config = dict(
    n_layer=14,
    d_model=384,
    experts_per_token=3,
    d_expert=144,
    d_shared_expert=0,
    activation='squared_relu',
    moe_layers=[1, 2, 3, 4, 5, 6, 7, 8, 9, 10, 11, 12, 13],
    router_score='softmax',
    routed_scale=4.0,
    router_z_loss=0.001,
    norm='rmsnorm',
    tie_embeddings=False,
    optimizer='adamw',
    seq_len=256,
    steps=5942,
)
Below are experts of layer 10 (counted from 0) of a mixture-of-experts language model. Rows are named router (the router's row for the expert), up (a neuron's input weights, with its number) and show model dimensions 256-383. Each number is 500 + 50 x the weight over its row's rms, rounded and kept within 0 to 999. Numbers have three digits each.
Before each expert's rows: a language model's description of what the expert responds to. This comes from a sample of Wikipedia text that the model never trained on.

# expert 26
Description: Line breaks, list dashes and infobox field labels like Coordinates, Scientific classification, Personal, and coordinate digits after the ﻿ / separator.
router:537503546401507498525475509519470493515492496485530553472506596562512506523402484494623427504636509504497468528477519406555441487521386483493505497468420458534325470490528409507517562483546460475503441513499518468592534482507495523485511478545504523495498487521433341523550484560458469493445544519530479423535571524479502595652486564525485448670479514512511500508479452437503502477411
up0:520429494446521524497558462519420533465518512449438545499574624466505463459502524576497454548507572479484452460552579571469435502445537525553471557397467600487535485484449474600493521509478544503542473578559522475502504429497487518513520452476552520452404558443503567499533492495512462478583406463418502423488482516592492556563494576425502503475484579494529513600581437516559509521438

# expert 0
Description: Prepositions and articles after to, by, at, from, plus census, date and unit tokens, as in "broadcasting to the", "At the 2011 census".
router:509501518481528395524490523502515476497507502508496524471535408517540514472503489488527542453641578478484526454534480609528440476487490495498557524550424579536519466520461425505458615524568531450477533521523556485536595500484519496501474544509497432543484541521486488493421539500452480500493363510502493552462614444470507466418530510458510540655516519534477485502505473611558476430427
up0:478469527567605406544434548581537501430552529499484454507538543530606581530491602489488455470494525507431455475485487397535533487512550536496486512506492597467517471544473503555566468528445421506510527464566456522563540362469516491513297440556475537574500584519409534448452517439432403481509475489503427426522511587536557439484492474502450620496491429554475404484428416509473467558627

# expert 36
Description: Numbers and nouns in addresses, rail and location text, such as Terminal 2, 204 Main Street, United States, series, century.
router:485523490515485573448519493487506469449507492493516494477407420523470508455437513501499662499702489525570638484488538440482540515504528501547497473445526521469481436510512317526487496500477498384529546518508508507444493490504508479499455520568494520510494465496474364485518500545492501504379465456492484476468446457493496541466543471404514382430508481499465478513584544567509516533531
up0:449525611423518617513551463477512514636369503551471517544395488478372536509523455446506482550459484478531548552625527485502444471470520491519559419524593495469547554565399441510545504471431504454504465498491497502507468541529481522542580515523523434463500431488524483554390391542499571580511487592538407534533542471603521489491444381519440477499494514574533538519437526492431530492468

# expert 4
Description: Biographical prose about a person's life, family and death: father, wife, died, personal life, years old, plus and, of, that.
router:468523491468521534494468524540463508479529495463531474507618583534512509458528501480583403495600431514569493485498601420519498509501484511548497515520492510569391509512514580501471516471455482553506450502487558520450567512485496477490497534531493591500514613549567627479560463471508526473590435488520515520464380430499503459550631451461485480564521506520508511509447613537451500512724
up0:491513471478424593563511478538507583577443449526523499552557504533495449469546481440516542516405518532479520496601450397510618516538444471482445493505476545567495500559506549476464527463536469506486530446421519603523537566580516507537513491450545407445484466492501515412545433501479572588535492507541532446574467518464446544387547425553550402506463521470574643514519535554525580486472

# expert 39
Description: Possessive s and family or title nouns like father, mother, chief, Spouse, often in biographical text.
router:481507455415485516478487488546484494492501497482489543494591488534500510579378494531440527496496364496467633485510455497467468501478436496435461516521454544482485483503533532499500424494501502478496469523512569512385449521498541488484509494421510541514509647532545576439467512437451518503564409497493455513510356485468502433503468524464457395333505478502501491523518563446575490461446
up0:558510522461594509504508515562469518414536489544429511394512502557569556432419511545501505502426541542400617460440487499532482474507494523549516510590565525512495533444506558599507547590517477478505510532483497418481517450533423489483465569507560524472341478575490502483491508477523438496451466398460519521520499474533506483492388470444495459482496467474495532586509471490500549450393

# expert 5
Description: Word pieces and numbers inside sports tables and team names, e.g. Riverhounds, First-team, Injured Reserve, cells after pipes.
router:493512479464499548471520555475485495481465525531524546510390446548481536510555501512498476458579509500462597451504503519546515524522433507485511442536354479556427467454502373507494496516504496459509504476506519510423517509461516497486482500497527508537506565516599468541449526526498456482528442448474535527479622380454499559566527514349505527737513506481522491479425366506516463579517
up0:417544491510483479521518528419547495557412524446520601559437491371484498482498556429546511531345501534453477519534522436434540569486551520448513397595573527488549386497472526538566492458520437526412483485520568536564516492528454404440549502514504532481516472503562495537403453502514407405491526552469534567376494550526472489538495499566568468494439487495583570480458481555473561557553

# expert 30
Description: Section headings like History, table divider rows, sentence-final periods, and words in taxonomy or history sections, such as beetle, museum, games.
router:468504536541492554513493515522450512516501502494513493486458432449537481528506496516583524525473487504480488474490561572499530520485488501487528566404519539462638547562477511479488478501571521490466518507517449500332433475497506528521522492529526535527491534474500754514468498441479528522529357487502519500451551418500528544628495580582486398646507488586493484517499607527508491432523
up0:530464549561684486546462419602454462442506627454502489520531520388561481509492508497518482446403566522420537543489514561527462554555491517541511540525471432570476538510609452658491470547543436536574529573545497477441534419426408455486586519502431502478431547505517441524451484463503362515450531482437476454478535555460511610508475471475510475465618519481406460577437488489565496435515

# expert 43
Description: Auxiliary and linking words like was, were, been, which, still, then in past-tense historical narration.
router:484495478500508523474477511552501504484508503490480561492334594502516493503508505536602526533521419471501488526470499541522522487490497521567481548576484542570568398539480486512494508504515491602510440529485495462403575489513497480490460528510478538511476579538445560468543498491461475445411507492514449435470391502465509574738561570599479516535496488514515515516330687465437473417486
up0:533535521471442446564557419523512504589429447530529512570567496536400466499510480426544456589492480449499505568545504449515533395556537475484442430487494464554617423497465489393599537522599545505486488451505457585480568540555505546548541410505454586545542452522473473434454411528559562531485524493542516532541511516570483466474532525486455534472401511430552475448481490488532584515523

# expert 25
Description: Endings of names and titled works, such as Timeform, Guinness Book, King, Queen, Miss, Prix, plus closing parentheses in credits.
router:479446512512554517573530493475552473483520500491502456523373572494517467506502512544524509513527463507478516529478600454565503510492503500507538472484470537461517456477523468529474487503526510516535526486501439485565465503502485475499522521402503590525482538501450469572517519389536475470613564439524452466558575428526470633602570624362469499633516470508485494513468492517528512476550
up0:500488501436550496531543504525588467491562472532527550503551454510447524418499573458479459549531458476558416577528541519590397489522550485492516532517441516440518535541512519484515483541418560405529424478519401388617396523512506520492455656466466501533454502558490462477491541479461580506492484483471492461539475497499540536416586464538548490434457493505466514493505532534461493459498

# expert 24
Description: Pieces of Indic, Japanese and other foreign names, such as Maha, Raja, Sree, Tsu, hā, plus table pipes and hyphens.
router:489498615546511468484489501499449501454491494482534496481453395530501494482496509499562571474523502517386422498495506502484507512476463515480506544570562420475599549440498568492491514509478506497499465486520417494299465487484530469504503492523526573496526668513570623636472522499561517465415434476495550490580492505487499632544522477455508467598503487560484476506532641422502442475513
up0:493484544447533497466470634565482452533546495425500538479533470538606503512476560493542458460509541564558567511454558498442507531526543598471520520606527541528465508445505458394502467542542474416533541525530528455433524476421466583459527565464513535454430518498503486522414604479491452411448482560493543518487476557499566479524458555478472485544533482488522466555500613485539505569439

# expert 42
Description: Sentence subjects and following verbs in biography or species prose: He, It, who, was, eventually, also, decided, injured.
router:475497580460513446491513503525526488494524512490489473514438531543473499496548503512847456514642513496490520508487531490500443509488490501506532506528443493584381510487531447558500551534679511391509476523496562513532563499495517473464401505449540448555497541503543332602649497528501457514548513508513468475495398482488487594539489536537480562492480487511546459524562582590480482473393
up0:451492553551557524420371513537559475465581477551403539418540621616524588531562450564432432442499548497387483454528491557551507503449502481504451486510497551472456568422377456474463514616458570427615453593556516523467487506489453476422364521473463519484482507504503524539497656531524517534454424483522576559502588485488555475532507523419420426522575464528514438517457535515503479458507

# expert 47
Description: Fragments of foreign names, non-Latin bytes and digit pieces inside numbers, such as Liudprand, Dakshinamurthi, 1200–1180.
router:456475501557532516546492504481520499528509514490524549473267388471475482452520515529436417508557398497523561480509484477487569535475496532507525522536690543433577486465524470508537515508482502596502454519509468457454424497463495505508488519518484532447495460505493392421414478595549495482354358487523432496420489429488515517514465550591466461521493474519485480492567529474514520435333
up0:464471532462399502576474512406394441480499527520580602531446518520624583599428514492461522584572444517504482510500541496535405493493452470505511502464519490559484542505502606468576562433520502466464494571546531477456467428573516496430498547401505468444477473558419514513365546435557409538438385462495471538484406615518531527484551469508404493510438436488457456465534426563466453556511

# expert 3
Description: Numbers and date pieces starting table cells or list lines, such as 30 September, 2 August, page ranges, point totals.
router:488485481468498581512460517510483482481538510489493575494527498570501519377485520453542521471593505524543527461500504422458517519463519502533502445519559443473327456520524455514498509485588482517561497508526548501401536480480509544499436527476503558463503567508517373455473523499467537502528488518512423536500460452513496641466548550401495545494491516534478498492557486503427490512625
up0:484539396496549437356466593479440475491522491468545492364475471406492561445513548443491483412476499555558501518458455463537411483447487572549543557571575491482547462536479533517499462555518532447474514567502488419504484606500448424482503482427466461454407558528453504469458571564508469484530488474491348474482509557499522510490384500509478560490640505510462538553470559398483472523559

# expert 46
Description: Commas and institution or title nouns like University, Council, Board, Professor, College, chairman, often before of.
router:486502496386512480453497495514561477511521513484489491495328602513489537518536504497548546506593480493509514467496471501527487522514547518498503570357384485657474502414490454527513493522577470474522559514490367481600468480466495522498485500583526430481501443499459396476498514397526443500539478545497470455505394503486536566518538531460509501579519476487492501469375445482430494543565
up0:577481507557551491485553460503494417575471507568527533476454506463495523602437600588459504529573497512562517528571523551626501494464529482486402454473471490489534575416487426410538488565602636423484532491455478520497534501443476455505539569439507518449540604424508492448530571452498562493498452467431430506467574457566548558553521497498560490472383490482409504493565432573456515467456

# expert 10
Description: Word-internal and word-final pieces (s, ing, uri, realiz) and small connectives (and, or, so, rather), mostly in explanatory prose.
router:500506518442501476440515469611461487452494521497501539476531566567518510533523504532592535505573464531509474524493388471472493494495463503380565465558472534576473415475494480506500465535516486511500513526488535527509471501487477500472505500504513511587478495501490389410546564611492576474476579471481481436506371512531500552539449445502473420610479492522471514518470712540497501464634
up0:537468470494459450412586437468544497550491425550426401557528479585493485522501471447526518502453481456586479517533495548526495436515592467563520482475517460607486639444410438526455533492538483513484521473490558551462465544505499385509593539450499501538564530489479474462519475488530417584446553597428397500576463554451478472521476550525591534488502493501548532511523573508532555409436

# expert 14
Description: Function words in biographical and music narrative framing time or place, e.g. end of, is located, spent, During, After.
router:523488529484497487507463510518531488530511508492489480507552516506533521559426508505494525497412593483443391520502458490517477509512489510511493538490365418512570478418515464475483497516676458432486424516507458480544521486501498501498510489479497494475516517478358578489562465612564545469426458528504477476591392416498511454587549566616509461533506481496445484515427521434530491414341
up0:507476469438588528474483516541372474550470440556544496488546518408477522482511503548522548496544558545530553503466494544476419527504457580443518439463441493512482567460455561524531520528550434474462477536481477483546497493511553432518505442472518441575530460539476635535471511385515539451627558480441544453545502429485493532517583455518483541590554450481462509553521457458512486490538

# expert 19
Description: Pipe separators and achievement words in sports and award tables, such as Won, Nominated, yards, earned, awards.
router:505473499422491504526505523497522490511493498495517581523468577509506500481456500496514554486514490506556570480483614390506500496503537501503479495521419501530363503493500368514503557495557474479472448502500572486668426504485511502474468492544496444517492453476404373423506490573486438517463594447499509510455425503500501601494565558372501452509502477466392516526520322519486480563414
up0:434550501493469493495538528465474566504448442521511453509507467433468463441596420452503555502393521534555525599521607517545522470578525486555419467487432514571552488583434496456542530453533457485478445488508477479556484439523460528548480425514415554505596435551563475525437498408472411507563542473482560541418497548535509447520559517457560480517535563433503530424463480433439555498532

# expert 34
Description: Verbs and nouns in military or construction contexts, e.g. forces held, British Army, battle, building, built, raised.
router:503489533489520490512475487500460510488508507496514515468636465523499483536560517482416481492466466553447553446502456535580503510494423496474545483476486581540574460493480485483486422502472482497481510494497533495332410485484525485475511518593509570499480505510605542558494482564514474509267413509490536495487350471496512539458499577515534504512501480501476493496442525352540488642449
up0:502480538507440495627584426503411506533493452457496438478434508440506435555399436553508465489431477491491457458485586464475497451546510439572518608443479549555593524534480439414562524530458455457413591466476536438435549571504496544505417490451401477401561519509413609506399512504590466467505510439500562463564541400484512475460481456508450414467527589486511506496465404569533481568484

# expert 45
Description: Words like class, chairman, president, Battalion in military or honour contexts, plus of, and, commas after award names.
router:500499481560544528584450478562475468499505514510522517498554404529528499511509518527629531511526401498511526505432577513477519481469523490489472554594512529506508510517474522532459501505581493480502445544518453436517458528496517484492347484474491528483513598516612679491418527318472457499515451409491508490457515348467523542514476496605497470636486530480568486530359409456456510438489
up0:522524547456488401517436587575506535435488555424474462450428565609594556462536565518517484448478475466495459467483574541441549593450460521569599483410578464527527542547521412544539487469583498420540511534494590528544520485397538481499458583525533510536393511511478471521517577485509529467523532472539485461554517559587554436509547499537538494461432492423461413523597483494491452417494

# expert 37
Description: Hyphens in compounds like coming-of-age and right-of-the-centre, opening parentheses, and middle pieces of foreign surnames.
router:513467579488511527518486527490525504483493492519476507476598447531503514501419507505463510481502500522436398532506447511489455500520437496500518474541282454474540439436520597498489467487596511408523575495509471521255510481471509484508520471558517555499480629551527572459434518485448514473372467482506382495400465457525485383556475440436476467530496487511477476485554661528606485590446
up0:502501523462530453440432498555454394448517581445556555469498527367517551493475502575552500444501524549522499489485426463510522555474473504599570531428591503563458456404489458565530471507566426521503467517522491546421476535510471500436514572453568601595463487549541522470542488475539572549490482485495507488556534492537478518559552592437475469567565437522480517618524431507549508431464

# expert 7
Description: Conjunctions, verb endings and nouns in plot or event narration, such as but, after, despite, solved, interrupts.
router:488475541422492547507526519555534492484506505496446606475412463464488491577481494514470493418557481492463494477493462459545458494489542509469504603464263503606417414526514371510516545521635488509497457508515496501540486487496509482479430518514565421537456529543410401512508526350543442511527487540524484453496510528471484521721465468451512505539503505506522492512442434634553473470464
up0:563494423438537449576481553557493435416510582455435562467456548454518496494553559559484537518505430530489422497470468473520503537476500504468466528568531543514542427498491541559437450532472527488569508552552467467426501428522486484486433616594529499501406531499521491500468510480485482460509394556464517493560495538508493406563465532525504503526530474565473463537476556386445503442491

# expert 6
Description: First pieces of capitalized proper names and place words, such as Mo, San, New, Kan, often after an opening parenthesis or quote.
router:478530503514490491513486523450433485491505498501521566463456485489516517419519487493504612463497482510460452503508475558536497517481433529600481439508486429490514551574523552504482389516446513548505510475490515517335466521469486515510519506416494603495504613532562658621432502602471478502443445371493439514519652486493506547527489509407478489591514503523489500513548498464450497640598
up0:499518514533472533397511613571462563483434508519452496499446481539492531496502444424442474446439555476471500488497482598520545535538554451506421496487463507491415516628585354543430508458492455601501510488478525470468437553423450421557549474504620468504511566546516580513595488618472507545546611393460430563549496435486450431502600530538499541543496492517472458457444570564468433519487